config = dict(
    num_hidden_layers=10,
    hidden_size=512,
    n_experts=24,
    experts_per_token=4,
    d_expert=144,
    d_shared_expert=0,
    hidden_act='swiglu',
    moe_layers=[0, 1, 2, 3, 4, 5, 6, 7, 8, 9],
    router_score='softmax',
    normalize_top_k=True,
    routed_scale=2.0,
    balance_loss=0.0114,
    balance_bias=False,
    router_noise=0.05,
    router_bias=True,
    init_std_router=0.00747,
    lr_router=0.0014,
    vocab_size=22156,
    norm='rmsnorm',
    norm_eps=1e-05,
    tie_word_embeddings=False,
    optimizer='cautious_adamw',
    learning_rate=0.000536,
    beta1=0.95,
    beta2=0.95,
    batch_tokens=65536,
    max_seq_len=1024,
    train_tokens=500400000,
    max_steps=7636,
    dataset='wikipedia_en',
)
Below are experts of layer 7 (counted from 0) of a mixture-of-experts language model. Rows are named router (the router's row for the expert), gate (a neuron's input weights, with its number), up (a neuron's input weights, with its number), down (a neuron's output weights, with its number) and show model dimensions 128-255. Each number is 50 + 12 x the weight over its row's rms, rounded and kept within 0 to 99.
After each expert's rows: "raises" lists some tokens whose logits its average output raises strongly, later layers aside; "comes before" lists some tokens at least twice as common just after its tokens as in all text. This comes from a sample of Wikipedia text that the model never trained on. Tokens count by the router's weight.

# expert 15
router:49 57 52 62 34 75 43 57 51 53 41 70 57 37 46 23 53 66 54 38 21 49 55 46 39 29 60 58 63 68 47 34 52 45 51 65 53 26 41 48 61 41 49 46 47 57 39 66 49 49 38 41 47 67 75 36 48 54 48 23 35 70 59 66 51 57 56 38 51 77 46 58 62 55 67 76 25 39 56 66 58 45 66 27 29 53 55 53 57 59 53 52 64 41 55 35 47 31 51 58 57 52 34 40 22 39 65 54 68 26 28 42 47 55 34 51 74 56 36 37 42 54 38 52 31 51 66 39
gate0:48 45 53 51 63 63 32 16 57 44 55 40 50 57 40 39 36 49 55 68 59 41 43 51 56 59 44 49 56 52 60 66 53 33 43 67 53 63 26 46 67 57 58 47 42 38 26 38 66 31 61 29 66 58 56 69 65 60 33 52 58 59 43 50 49 54 48 62 48 51 39 42 50 47 39 50 57 46 39 51 49 57 50 24 17 55 66 59 37 29 39 50 45 67 45 47 31 37 62 41 69 43 46 52 39 69 43 62 50 52 42 54 48 45 55 42 61 68 46 64 32 49 60 60 64 48 57 46
up0:40 36 57 48 56 67 35 46 63 63 65 63 43 59 71 35 75 44 47 43 61 77 51 31 54 49 62 45 62 65 62 60 61 43 50 50 63 58 37 47 56 39 51 46 51 52 55 35 69 46 58 40 59 62 64 55 57 53 31 39 65 51 54 17 62 39 46 61 52 58 41 34 49 58 46 59 33 31 59 56 30 41 57 51 31 42 56 37 58 62 50 54 50 64 48 69 69 23 58 31 72 35 46 45 46 40 54 72 56 56 34 55 52 54 28 27 45 48 68 50 59 39 25 44 46 52 45 35
down0:46 37 35 44 32 38 56 50 50 58 44 50 51 54 69 49 31 45 41 61 45 63 54 57 30 46 74 52 58 58 64 45 49 61 44 61 34 47 60 58 44 50 46 53 53 71 48 56 61 25 41 41 57 42 41 34 53 69 53 38 71 46 65 62 52 33 76 50 57 52 13 27 48 45 62 37 30 46 45 59 34 53 49 35 47 37 19 43 52 53 65 53 46 49 44 49 66 43 49 53 69 31 46 38 48 37 41 43 56 57 43 51 56 70 50 60 67 38 59 47 38 38 64 57 66 33 50 41
gate1:53 42 45 23 33 43 38 46 43 57 57 47 61 28 49 62 47 42 35 50 48 43 59 49 47 51 58 53 49 39 40 60 72 71 50 43 73 44 52 75 69 57 58 41 56 58 37 36 52 43 44 43 70 52 45 44 49 49 44 55 49 63 67 62 51 50 50 27 55 47 57 53 37 60 42 48 65 57 60 56 48 56 48 54 58 53 30 38 24 55 42 50 62 43 39 47 50 58 46 57 49 47 54 59 55 31 27 59 44 58 47 80 71 76 57 44 34 36 19 37 45 57 50 22 73 51 45 56
up1:61 56 56 54 63 43 48 52 52 51 34 27 41 62 41 28 43 54 52 58 68 38 42 53 28 47 51 41 51 48 46 23 31 46 47 30 41 56 37 38 58 49 61 53 43 52 57 48 50 71 61 27 37 50 47 69 51 39 58 64 67 42 63 50 54 41 30 67 39 34 65 51 50 36 59 42 55 64 50 41 23 61 52 64 47 61 62 64 49 41 44 39 39 30 67 57 40 56 57 56 30 54 60 42 31 54 56 49 33 52 82 44 43 46 59 57 56 64 66 65 68 53 46 55 51 72 44 54
down1:49 62 46 48 68 57 25 74 58 40 50 44 47 71 41 57 44 41 55 59 52 55 54 49 73 52 52 62 47 66 39 56 68 51 29 27 20 34 46 62 51 38 52 45 63 46 34 52 28 67 59 48 71 34 51 37 66 28 61 29 66 62 52 62 46 45 50 47 61 61 27 47 54 77 56 58 50 48 57 39 24 20 62 38 38 66 52 60 57 52 75 56 56 42 66 51 66 51 51 60 75 64 61 24 51 39 46 40 34 53 47 40 45 41 39 42 51 30 43 44 35 54 31 60 61 59 40 73
raises: ",", "2", " (", "1", "\n", " and"
comes before: "\n", "0", "|", "==", "9", "The"

# expert 11
router:45 43 36 44 71 50 60 39 61 60 45 43 78 58 54 68 64 30 60 64 55 36 59 73 51 72 55 43 46 70 53 50 48 40 56 24 54 50 29 42 39 55 38 51 47 44 66 62 52 36 57 70 52 54 44 60 61 52 34 53 59 46 40 41 51 28 34 63 47 45 38 48 59 47 60 24 53 49 59 28 43 55 57 24 34 32 69 48 66 67 39 45 48 49 47 62 65 48 69 41 39 50 53 36 68 40 55 52 46 74 58 58 43 58 51 68 44 52 58 48 59 48 52 44 53 42 53 65
gate0:55 28 31 38 59 39 48 72 38 62 52 45 60 29 55 50 51 40 57 34 49 74 55 49 70 39 23 38 50 44 78 50 52 57 39 78 60 61 27 43 67 28 43 50 64 49 60 58 34 52 54 56 49 69 41 62 49 67 52 56 43 53 57 45 51 47 40 46 21 56 51 38 59 33 51 52 39 59 29 45 44 41 31 59 25 57 62 40 59 62 67 63 62 57 47 45 45 50 24 64 38 39 51 47 61 54 61 60 35 21 53 56 50 39 45 39 41 69 41 56 69 35 34 43 28 60 52 74
up0:29 39 37 46 65 67 60 66 39 56 49 43 92 37 56 48 55 33 44 43 53 58 43 53 69 60 39 52 57 76 43 70 33 50 64 58 61 58 21 70 62 38 45 38 51 61 60 51 46 45 48 50 49 42 39 68 55 52 46 54 48 24 63 40 51 51 33 50 46 58 68 42 59 42 48 49 29 68 54 44 56 48 48 40 10 64 56 44 74 46 60 29 46 75 51 60 67 40 33 65 58 57 34 46 43 49 48 56 25 48 54 46 35 40 34 45 28 64 45 57 70 62 61 62 46 48 58 69
down0:50 33 49 54 22 30 19 58 65 42 29 67 37 48 49 59 46 44 44 47 54 37 54 48 31 55 60 55 44 67 46 47 40 35 50 60 41 55 67 67 56 58 57 54 48 69 31 45 51 67 53 43 56 62 44 32 75 51 52 53 40 45 43 63 51 54 55 54 59 65 58 43 55 47 36 43 41 60 70 52 48 49 63 41 50 81 36 65 48 61 45 51 35 38 51 46 32 56 68 68 63 35 45 38 60 69 48 46 55 46 58 55 32 43 59 56 53 52 30 51 56 51 61 35 41 35 47 38
gate1:47 64 41 68 76 39 47 28 58 61 37 28 68 60 46 41 58 72 60 55 50 48 56 53 46 46 52 27 70 63 17 24 29 54 45 34 38 67 68 48 57 46 41 48 46 54 54 51 59 51 41 23 49 65 39 45 57 20 60 51 41 57 64 51 46 37 41 52 28 26 34 50 34 50 72 49 33 65 37 49 72 54 50 28 38 40 43 53 53 34 49 31 51 44 34 39 52 33 42 67 62 67 34 67 37 39 54 43 56 51 33 42 40 50 59 69 55 35 65 37 57 57 64 55 63 52 37 55
up1:42 61 28 69 55 55 41 43 56 68 45 59 71 49 61 43 60 41 71 38 42 31 51 62 64 57 34 42 49 30 58 51 61 61 33 49 35 73 64 48 64 32 40 47 38 50 40 48 53 55 32 57 50 40 28 51 55 33 58 68 53 46 43 37 59 36 49 67 13 42 66 64 64 50 35 36 27 63 42 65 61 51 81 38 50 39 69 38 45 41 45 34 30 66 52 25 66 27 38 50 60 48 36 39 41 30 47 68 50 42 51 50 45 49 63 67 46 69 83 34 52 58 66 50 58 44 46 39
down1:65 63 52 63 54 63 57 60 53 74 43 34 49 59 22 37 53 53 44 47 48 45 43 33 54 59 52 49 38 21 46 43 58 63 44 18 58 32 51 34 54 63 48 59 50 44 42 47 43 40 54 73 36 37 42 39 49 50 60 35 60 32 43 34 47 64 36 51 52 54 72 51 76 24 55 45 52 52 52 71 57 64 50 37 52 56 42 58 38 54 46 49 51 55 62 78 44 38 42 53 37 54 40 65 45 49 52 48 35 56 62 51 55 60 53 49 45 42 46 66 29 48 46 44 49 47 45 67
raises: ",", " (", " and", " of", ".", ";"
comes before: " |", ",", " (", "'", ";", " was"

# expert 16
router:44 60 46 55 65 42 48 53 49 65 34 36 65 48 39 57 54 43 53 49 41 65 56 72 50 61 41 48 44 63 42 80 54 56 57 30 53 59 26 39 56 55 41 45 54 23 50 56 51 54 42 50 64 69 37 76 57 49 43 31 40 59 36 42 60 55 32 68 55 38 54 53 55 47 59 17 50 41 53 40 52 58 41 27 42 41 55 29 70 69 42 47 37 55 47 40 50 51 77 39 60 73 63 50 46 41 40 59 36 55 62 49 49 63 37 47 47 47 57 69 58 65 60 49 41 41 29 78
gate0:58 49 40 55 50 58 48 73 56 37 44 69 62 64 35 50 11 43 48 55 69 38 56 50 43 40 62 67 66 54 44 55 51 63 40 44 46 37 26 73 39 45 50 49 77 51 47 56 49 50 73 34 65 56 43 47 45 32 57 65 54 54 58 39 79 51 23 47 33 35 48 83 53 27 71 35 66 41 40 73 28 52 27 47 61 58 59 45 43 46 54 48 67 49 60 63 34 46 55 39 58 36 55 46 37 38 28 68 67 35 26 41 37 42 58 43 89 61 40 30 47 55 49 48 41 56 55 34
up0:42 49 58 34 82 76 47 45 40 58 46 53 65 47 66 67 63 62 67 51 56 59 52 45 51 61 61 49 61 57 58 57 43 48 69 58 42 41 48 39 63 49 49 34 77 61 34 43 51 58 43 62 47 51 25 55 45 64 53 55 54 69 50 62 66 46 48 31 46 45 54 80 37 47 64 61 65 44 43 70 70 51 45 48 54 42 38 56 38 38 42 52 58 63 52 50 50 30 46 45 61 62 52 64 49 36 62 50 53 31 68 47 57 43 46 58 57 54 38 60 59 41 62 54 37 46 52 42
down0:53 48 46 62 37 64 32 52 34 65 56 58 37 52 41 48 34 40 60 36 43 45 65 58 43 46 35 47 63 50 27 67 17 44 69 42 62 47 42 39 53 65 52 56 53 90 47 51 50 60 40 58 58 70 41 65 40 63 65 46 48 62 45 65 56 45 52 61 52 50 43 45 54 24 44 58 44 44 65 30 51 52 64 59 41 47 47 55 65 62 68 24 51 52 49 59 52 40 40 43 40 38 48 63 49 43 57 54 62 61 37 36 46 47 67 51 73 68 51 63 51 41 37 56 42 52 40 67
gate1:34 63 29 34 63 50 60 40 48 40 55 12 59 60 31 27 40 64 47 46 47 41 66 46 45 60 46 37 45 67 67 67 30 34 45 43 46 38 33 42 35 51 37 60 43 73 46 48 48 43 26 35 44 54 47 53 24 37 50 36 49 29 47 69 38 53 44 72 42 38 30 29 45 49 45 55 40 38 50 63 46 38 52 47 36 43 27 40 40 47 58 52 56 54 32 33 54 39 66 34 42 40 50 49 38 37 55 61 49 46 54 42 74 45 32 50 77 39 27 41 51 56 64 53 49 50 45 65
up1:61 41 62 52 31 63 47 57 45 50 52 73 28 56 65 56 62 61 48 62 49 63 36 33 57 41 64 71 45 48 36 42 66 53 51 43 57 58 50 32 55 51 38 41 32 48 49 46 50 33 63 51 34 38 64 50 57 77 49 55 55 67 62 33 33 60 50 36 31 32 47 49 37 45 44 47 29 49 47 58 52 64 59 68 51 47 64 47 24 52 63 41 64 61 59 36 55 54 41 59 38 41 30 52 68 62 63 54 56 52 27 31 61 40 65 57 43 62 67 59 49 49 46 44 54 66 58 34
down1:48 45 81 58 47 26 53 68 50 42 39 61 39 35 47 67 52 58 67 65 60 53 47 61 42 60 53 55 35 68 53 33 51 40 66 47 44 47 34 48 52 52 42 59 62 21 64 45 64 68 55 49 45 54 52 50 49 39 46 50 45 63 50 45 50 49 58 61 52 32 66 46 28 72 58 26 72 56 56 48 63 48 24 46 40 56 55 86 46 77 68 56 63 72 50 31 44 50 62 46 54 42 45 43 65 63 35 30 45 48 53 53 59 37 47 55 62 66 56 59 51 48 61 39 76 44 25 58
raises: "est", "em", "et"
comes before: "\n", " (", ")", "N", "i", " /"

# expert 18
router:50 45 61 32 62 41 60 48 53 42 46 34 35 52 50 52 45 61 60 57 44 68 55 32 50 51 43 45 63 47 58 46 35 55 45 63 57 58 34 69 38 38 28 50 43 42 51 57 61 52 71 31 51 54 60 65 43 27 60 41 66 55 55 48 42 57 51 53 56 47 26 59 48 52 44 56 54 51 53 49 55 26 70 61 55 47 38 57 29 43 55 60 74 66 64 64 43 33 30 43 49 55 80 48 21 50 48 13 44 53 55 62 49 78 49 24 61 37 41 50 52 44 47 51 53 30 63 52
gate0:41 59 41 36 73 43 65 41 64 58 72 81 42 70 57 64 55 42 46 43 58 42 34 52 67 44 52 40 54 53 52 41 67 35 62 43 44 56 37 49 43 58 50 20 70 33 43 43 36 35 35 57 49 55 47 39 56 61 61 55 48 24 24 57 49 32 66 53 47 54 46 42 66 61 61 52 48 47 56 62 71 39 51 40 51 52 29 69 45 54 37 60 60 45 67 40 33 67 57 47 52 55 46 59 50 61 25 83 36 44 25 64 33 30 57 65 63 45 59 55 51 57 52 49 49 49 57 33
up0:39 47 27 38 65 32 73 49 60 50 66 59 31 50 67 45 63 66 52 51 57 57 39 60 52 49 51 21 50 51 53 78 31 58 53 55 65 56 64 57 27 47 42 50 49 58 37 76 44 42 38 34 66 54 60 49 61 61 56 28 52 31 33 43 48 40 56 38 48 77 36 57 51 57 52 36 45 60 38 66 54 48 62 48 37 59 28 50 50 40 51 59 58 39 82 34 12 54 61 46 54 59 34 46 36 46 25 54 38 50 32 66 46 52 53 50 63 45 60 65 64 48 41 46 50 33 48 48
down0:62 44 57 66 11 52 50 45 48 59 59 26 75 48 45 38 40 44 49 48 67 40 25 39 59 40 27 45 44 47 52 62 34 51 37 62 57 48 41 41 45 48 70 47 46 46 38 51 55 63 52 63 27 60 75 62 50 66 41 52 32 25 44 39 70 60 51 52 60 63 61 79 56 53 53 35 56 34 61 41 35 66 32 41 57 24 59 46 59 64 39 35 40 56 34 46 58 43 40 60 49 40 48 53 43 31 40 68 57 43 72 17 35 58 45 58 35 70 40 52 41 62 54 66 51 53 67 58
gate1:41 46 42 48 52 49 40 59 24 45 37 40 66 55 57 72 51 68 51 45 40 33 70 53 59 47 57 77 70 49 76 43 46 53 72 66 60 43 35 42 43 46 42 65 61 52 56 28 32 40 68 35 61 38 47 27 55 50 48 34 48 37 77 60 52 46 55 42 51 59 58 43 64 70 50 19 23 18 29 45 55 48 55 70 32 44 52 42 40 67 56 40 68 57 53 39 55 68 54 52 41 51 36 49 37 38 17 24 49 37 56 52 61 57 31 45 49 34 44 43 32 54 33 61 61 65 55 53
up1:56 56 47 42 43 73 30 62 70 61 51 78 63 40 37 38 34 61 46 54 39 56 56 64 31 32 58 48 31 55 52 68 62 41 54 42 33 79 48 47 59 41 47 51 47 62 53 57 81 60 37 59 45 50 48 48 31 37 55 34 50 36 54 59 56 49 46 68 45 39 50 62 50 46 52 52 67 55 66 45 46 49 52 34 75 49 30 33 44 50 52 49 46 51 63 74 53 30 41 46 65 48 49 30 52 49 64 70 50 58 42 65 36 55 60 49 46 44 57 53 50 49 34 45 38 42 41 43
down1:60 61 63 62 04 59 36 41 49 51 63 46 54 48 50 32 48 48 34 59 50 39 35 52 51 51 39 60 58 44 63 54 56 51 51 56 57 23 57 50 55 47 79 41 41 58 59 35 43 53 48 43 45 33 43 46 47 60 63 87 14 45 59 38 61 47 55 43 71 60 52 45 57 59 64 53 53 55 48 38 42 53 41 38 63 48 56 48 51 39 46 57 49 47 54 38 33 49 51 52 39 53 45 63 66 42 33 54 43 30 63 35 37 23 51 69 36 54 45 51 53 52 46 56 39 64 47 39
raises: "2", "1", "0"
comes before: "1", "0", "9", "8", "6", "7"

# expert 2
router:63 39 57 55 43 51 55 44 49 49 63 58 41 34 32 33 48 51 50 61 62 75 49 61 30 59 58 51 61 42 60 52 34 45 51 65 44 35 49 36 48 65 62 31 54 42 40 37 49 49 66 47 30 44 52 53 36 54 65 40 47 58 35 34 46 54 34 50 65 37 55 52 49 70 56 59 48 53 49 43 43 43 39 60 40 47 45 69 56 32 64 55 52 33 42 58 46 54 42 45 41 61 44 65 37 58 49 51 30 53 45 55 59 32 73 29 36 60 47 44 38 27 54 48 38 50 42 65
gate0:83 61 43 58 32 49 35 51 40 39 58 63 68 51 32 49 54 55 42 56 42 27 62 39 43 61 50 52 39 69 51 55 63 45 57 34 44 50 66 56 47 34 64 34 53 61 31 55 63 51 59 56 49 37 53 42 47 74 48 51 54 67 63 58 85 50 64 55 37 33 26 52 40 41 66 45 47 62 44 56 46 48 69 49 45 44 49 45 34 61 51 57 50 70 47 48 76 54 45 38 59 63 48 58 35 49 34 56 43 40 47 56 30 79 51 46 55 53 61 37 48 43 73 41 49 45 36 52
up0:55 41 51 50 36 39 52 44 37 52 61 56 57 50 41 65 54 55 56 47 35 60 49 34 37 47 61 46 54 59 46 44 38 68 68 50 51 41 51 40 56 49 47 62 52 54 60 43 42 57 39 41 52 57 40 33 69 43 44 44 51 34 69 31 53 52 53 59 38 45 72 60 27 57 76 33 54 58 52 56 32 59 31 52 53 37 44 45 43 64 59 50 23 54 61 36 61 45 58 60 26 73 67 62 32 53 50 66 23 54 50 50 38 42 55 52 52 61 56 61 63 49 66 50 38 60 48 33
down0:66 39 52 63 57 45 39 67 41 48 58 35 61 68 45 54 48 55 39 71 53 55 51 45 57 55 38 69 42 51 50 32 18 41 57 58 52 33 49 27 52 34 74 54 49 57 40 40 62 45 57 38 57 37 59 50 67 37 31 35 57 38 62 34 42 56 47 55 62 50 34 59 40 55 51 54 24 81 58 44 65 55 46 76 52 52 52 66 18 51 54 48 47 47 58 29 34 73 47 64 39 37 35 55 59 65 68 31 47 64 32 62 54 38 46 62 54 59 41 61 37 22 72 60 61 55 61 49
gate1:40 39 60 61 20 58 58 48 51 51 63 54 50 56 53 69 44 62 45 38 51 49 64 49 57 47 45 48 51 48 32 52 61 70 55 49 56 56 45 41 48 62 39 65 61 42 42 57 35 42 47 42 43 45 61 42 27 67 41 71 38 57 33 48 58 64 47 57 30 24 60 42 50 33 68 52 52 60 58 37 55 50 48 53 47 63 48 64 28 41 44 52 47 61 63 63 46 64 61 59 56 59 20 57 59 65 33 35 58 72 43 51 61 42 39 43 56 41 54 45 53 69 54 45 63 72 57 47
up1:71 54 43 62 36 48 41 64 67 45 39 37 56 61 64 43 59 31 61 47 29 59 44 52 51 51 41 32 43 28 53 31 47 29 34 67 50 32 66 37 43 44 61 50 72 36 57 43 48 50 40 66 52 47 48 43 49 59 50 50 21 47 41 67 40 56 63 43 54 54 42 66 28 51 39 49 49 43 53 50 39 39 47 74 60 34 56 42 61 50 79 46 49 56 69 42 36 48 40 53 46 58 65 57 60 62 37 44 47 51 35 47 50 31 42 54 32 29 44 51 49 48 57 42 61 49 57 41
down1:56 50 38 49 46 19 16 44 74 57 55 67 35 45 70 45 55 42 60 54 59 56 71 37 35 30 62 51 44 50 59 54 59 44 38 55 42 78 52 71 44 29 51 43 40 61 37 73 32 18 43 34 71 55 53 45 50 32 78 67 41 56 53 68 65 46 16 54 44 68 55 42 45 70 66 43 38 57 61 36 67 52 29 32 46 47 64 43 61 46 40 72 47 42 53 40 61 68 14 33 59 58 51 52 46 49 51 76 53 50 31 61 48 53 51 49 67 44 43 47 19 43 38 68 57 37 35 57
raises: "-", "\n", ","
comes before: "-", "|", " of", ":", "=", " States"

# expert 14
router:52 41 62 55 52 52 36 56 65 51 54 54 59 52 68 41 39 50 38 66 57 62 50 57 64 64 54 53 42 42 54 26 43 48 31 36 49 48 55 44 73 38 38 57 52 36 37 54 43 56 46 56 52 47 49 49 34 69 61 64 66 42 46 44 41 38 50 38 49 33 31 47 31 41 36 32 54 42 47 47 60 32 53 68 59 43 60 47 51 34 52 43 61 72 79 40 59 54 61 42 57 32 50 44 36 50 47 45 80 57 74 44 35 50 54 49 30 54 61 58 57 43 56 45 59 41 36 49
gate0:58 45 46 25 55 59 58 48 63 42 49 57 34 31 37 53 60 30 32 41 43 41 39 61 64 41 42 51 24 53 57 44 30 48 60 62 65 58 68 60 48 63 52 68 59 52 51 52 44 50 60 51 59 40 35 45 55 41 56 60 64 53 57 53 54 50 64 41 53 46 57 50 29 65 33 48 33 42 68 71 41 25 51 75 65 43 62 91 61 38 49 47 33 40 52 77 42 23 50 38 70 31 60 39 36 63 43 28 57 53 50 65 65 62 68 64 59 58 36 30 43 59 43 54 57 45 37 63
up0:54 33 58 48 68 62 69 58 46 34 53 69 40 41 70 60 56 59 40 40 50 34 34 48 43 55 59 63 59 67 49 63 35 37 57 33 69 63 47 34 65 67 52 74 68 44 28 53 60 73 41 48 60 54 57 57 32 40 25 79 54 43 42 43 35 45 69 58 44 24 31 35 38 56 51 59 57 60 78 42 61 60 63 36 65 45 43 71 58 51 56 43 45 54 58 66 58 25 41 61 71 16 63 66 37 45 62 37 52 51 52 46 35 52 47 59 65 43 58 78 54 70 42 34 41 59 49 64
down0:58 49 53 43 44 36 49 59 44 41 42 78 46 45 50 32 53 67 57 34 34 57 64 28 39 31 68 43 56 55 39 49 42 45 59 67 47 64 34 53 47 62 37 65 50 63 53 51 54 73 42 39 59 58 50 34 46 58 47 54 59 47 39 46 73 55 59 48 51 59 53 50 27 45 39 45 53 38 65 63 65 38 54 69 54 47 64 47 38 62 53 51 54 54 54 64 58 48 50 54 56 75 77 63 51 61 41 25 60 71 55 64 50 73 53 46 51 33 46 38 48 43 39 46 70 57 54 58
gate1:45 65 38 36 53 67 43 38 67 42 56 66 55 57 51 38 51 55 33 30 56 55 43 63 29 66 64 70 49 51 44 59 53 21 35 30 36 54 53 58 70 38 44 43 37 45 44 52 57 35 66 61 44 43 35 51 51 59 60 67 44 57 35 39 57 51 57 46 50 39 27 42 41 36 50 67 38 46 41 56 60 55 57 58 52 55 54 50 32 49 50 64 45 57 55 34 60 52 55 57 70 63 42 47 34 54 53 54 29 66 69 54 47 47 47 53 72 35 35 46 54 58 60 30 53 20 54 51
up1:33 46 67 39 67 61 54 43 44 47 61 86 38 61 61 56 52 45 48 61 65 61 44 57 45 48 53 76 52 15 60 65 55 39 62 42 59 59 37 61 62 69 44 38 32 46 53 57 51 52 76 49 40 29 60 59 40 30 33 72 50 61 49 65 81 58 49 61 58 62 63 47 42 51 57 57 48 56 57 64 56 61 48 55 51 42 33 35 41 43 23 61 49 53 32 64 53 47 37 37 37 49 45 52 47 63 54 68 64 35 35 28 36 42 56 41 58 57 67 48 62 53 23 37 50 55 48 42
down1:50 53 70 41 52 33 48 50 59 28 45 45 47 52 46 59 78 49 65 66 53 55 70 45 25 51 43 45 56 69 51 32 52 45 38 52 56 64 54 67 31 47 50 70 61 44 64 53 73 19 48 48 51 55 58 80 60 32 65 47 33 52 41 50 54 45 47 58 37 44 52 34 59 41 39 58 69 42 36 60 41 50 42 40 42 31 52 62 69 66 53 38 56 54 55 61 44 73 59 59 56 40 53 28 25 48 31 82 50 28 32 49 70 58 51 47 43 55 59 37 48 40 50 24 64 42 53 70
raises: ",", ".", " in", "s", " |", " ("
comes before: " |", ".", "–", ")", ";", " ("

# expert 1
router:40 72 55 61 48 27 55 34 49 60 67 54 63 28 49 18 41 37 39 31 52 42 26 53 26 47 49 53 32 51 53 59 67 64 45 63 54 58 43 57 47 54 40 54 44 37 51 56 68 41 39 50 33 53 48 50 44 77 44 76 43 42 58 52 59 35 56 48 29 64 37 72 42 52 43 37 51 33 36 56 47 53 59 54 54 54 51 55 51 54 33 22 63 60 35 42 61 48 41 51 53 54 48 58 57 42 18 46 33 41 33 44 54 27 47 39 44 66 52 36 30 45 57 56 58 33 56 56
gate0:45 36 72 56 55 60 43 42 45 44 40 41 42 66 63 64 74 41 48 47 58 52 61 54 44 75 28 60 47 52 80 61 33 44 36 34 49 65 48 57 49 49 44 32 63 38 62 70 25 55 68 33 48 54 48 59 56 58 57 83 63 53 36 37 48 19 40 60 40 54 69 27 33 54 54 48 61 59 46 54 51 31 25 47 38 26 68 72 46 43 60 54 32 47 54 37 39 49 69 49 47 50 43 60 50 46 55 62 43 65 59 32 49 55 64 48 43 51 36 41 73 43 47 67 64 53 40 53
up0:65 34 52 38 51 62 61 52 67 46 45 52 62 32 44 56 51 69 57 63 40 72 67 50 56 68 42 57 64 34 43 66 65 42 64 53 45 41 66 56 75 37 67 54 47 42 68 50 40 67 49 45 71 50 44 65 60 40 54 42 53 48 87 53 28 76 42 44 56 26 46 58 46 46 39 63 53 73 55 42 60 38 66 53 24 55 32 55 55 73 90 57 50 40 67 59 38 35 58 66 38 36 37 51 40 57 64 42 57 50 65 46 46 47 51 43 53 23 47 75 52 38 35 41 44 33 54 74
down0:65 51 62 57 63 41 39 49 56 60 58 35 37 45 50 38 38 59 40 55 32 49 37 60 46 33 62 30 59 44 62 59 60 31 61 66 56 79 55 53 61 53 42 52 39 42 58 45 61 60 51 40 24 42 36 72 60 44 45 51 39 70 65 47 51 64 64 39 42 39 42 43 42 40 47 36 62 40 55 53 67 62 71 52 70 69 75 60 43 60 49 42 65 41 46 52 41 54 40 37 48 44 61 61 41 39 62 56 43 71 53 56 51 31 51 51 56 37 59 74 40 50 69 56 54 50 61 48
gate1:56 49 41 51 50 57 12 33 26 34 43 64 48 76 44 65 49 48 50 33 42 65 78 63 52 42 64 44 47 56 43 49 51 62 37 48 46 41 54 66 22 57 51 48 44 60 35 51 29 53 42 61 38 35 48 69 67 56 54 55 57 49 57 38 61 56 45 45 55 43 58 44 77 48 57 58 40 40 57 44 51 52 21 50 45 60 65 63 56 35 53 54 35 58 59 47 40 62 35 48 58 73 63 44 36 54 79 54 48 46 27 35 53 40 45 70 49 48 62 41 55 46 46 37 43 68 17 36
up1:47 54 55 49 27 46 58 42 62 44 56 64 52 58 40 46 60 49 41 43 47 43 47 51 39 55 46 28 49 37 33 50 48 50 52 62 58 56 51 48 23 45 60 50 26 21 59 60 50 57 44 51 39 66 56 56 43 62 57 51 48 63 40 29 56 44 64 56 42 49 64 58 58 24 44 52 51 41 49 17 44 56 37 80 54 38 52 51 42 46 38 51 25 58 45 44 30 68 61 36 38 45 46 28 41 50 46 67 51 26 26 51 40 48 27 70 46 50 67 43 28 47 61 50 32 57 75 49
down1:65 48 50 41 52 63 58 43 44 59 48 55 64 56 47 84 43 50 42 53 49 41 42 48 41 54 59 38 46 59 43 42 43 48 50 46 33 46 43 56 52 48 52 62 60 60 63 52 53 72 52 47 59 29 47 50 46 41 58 60 55 59 48 45 48 37 68 41 49 57 48 55 54 31 54 42 59 44 62 55 61 41 46 41 63 53 55 51 30 54 59 56 58 53 56 37 53 56 57 52 50 43 45 42 42 50 43 47 50 47 51 50 16 56 47 43 48 58 62 34 41 45 46 36 56 58 37 46
raises: "1", "2", "3", "4", "7", "5"
comes before: "1", "2", "3", "4", "born", "C"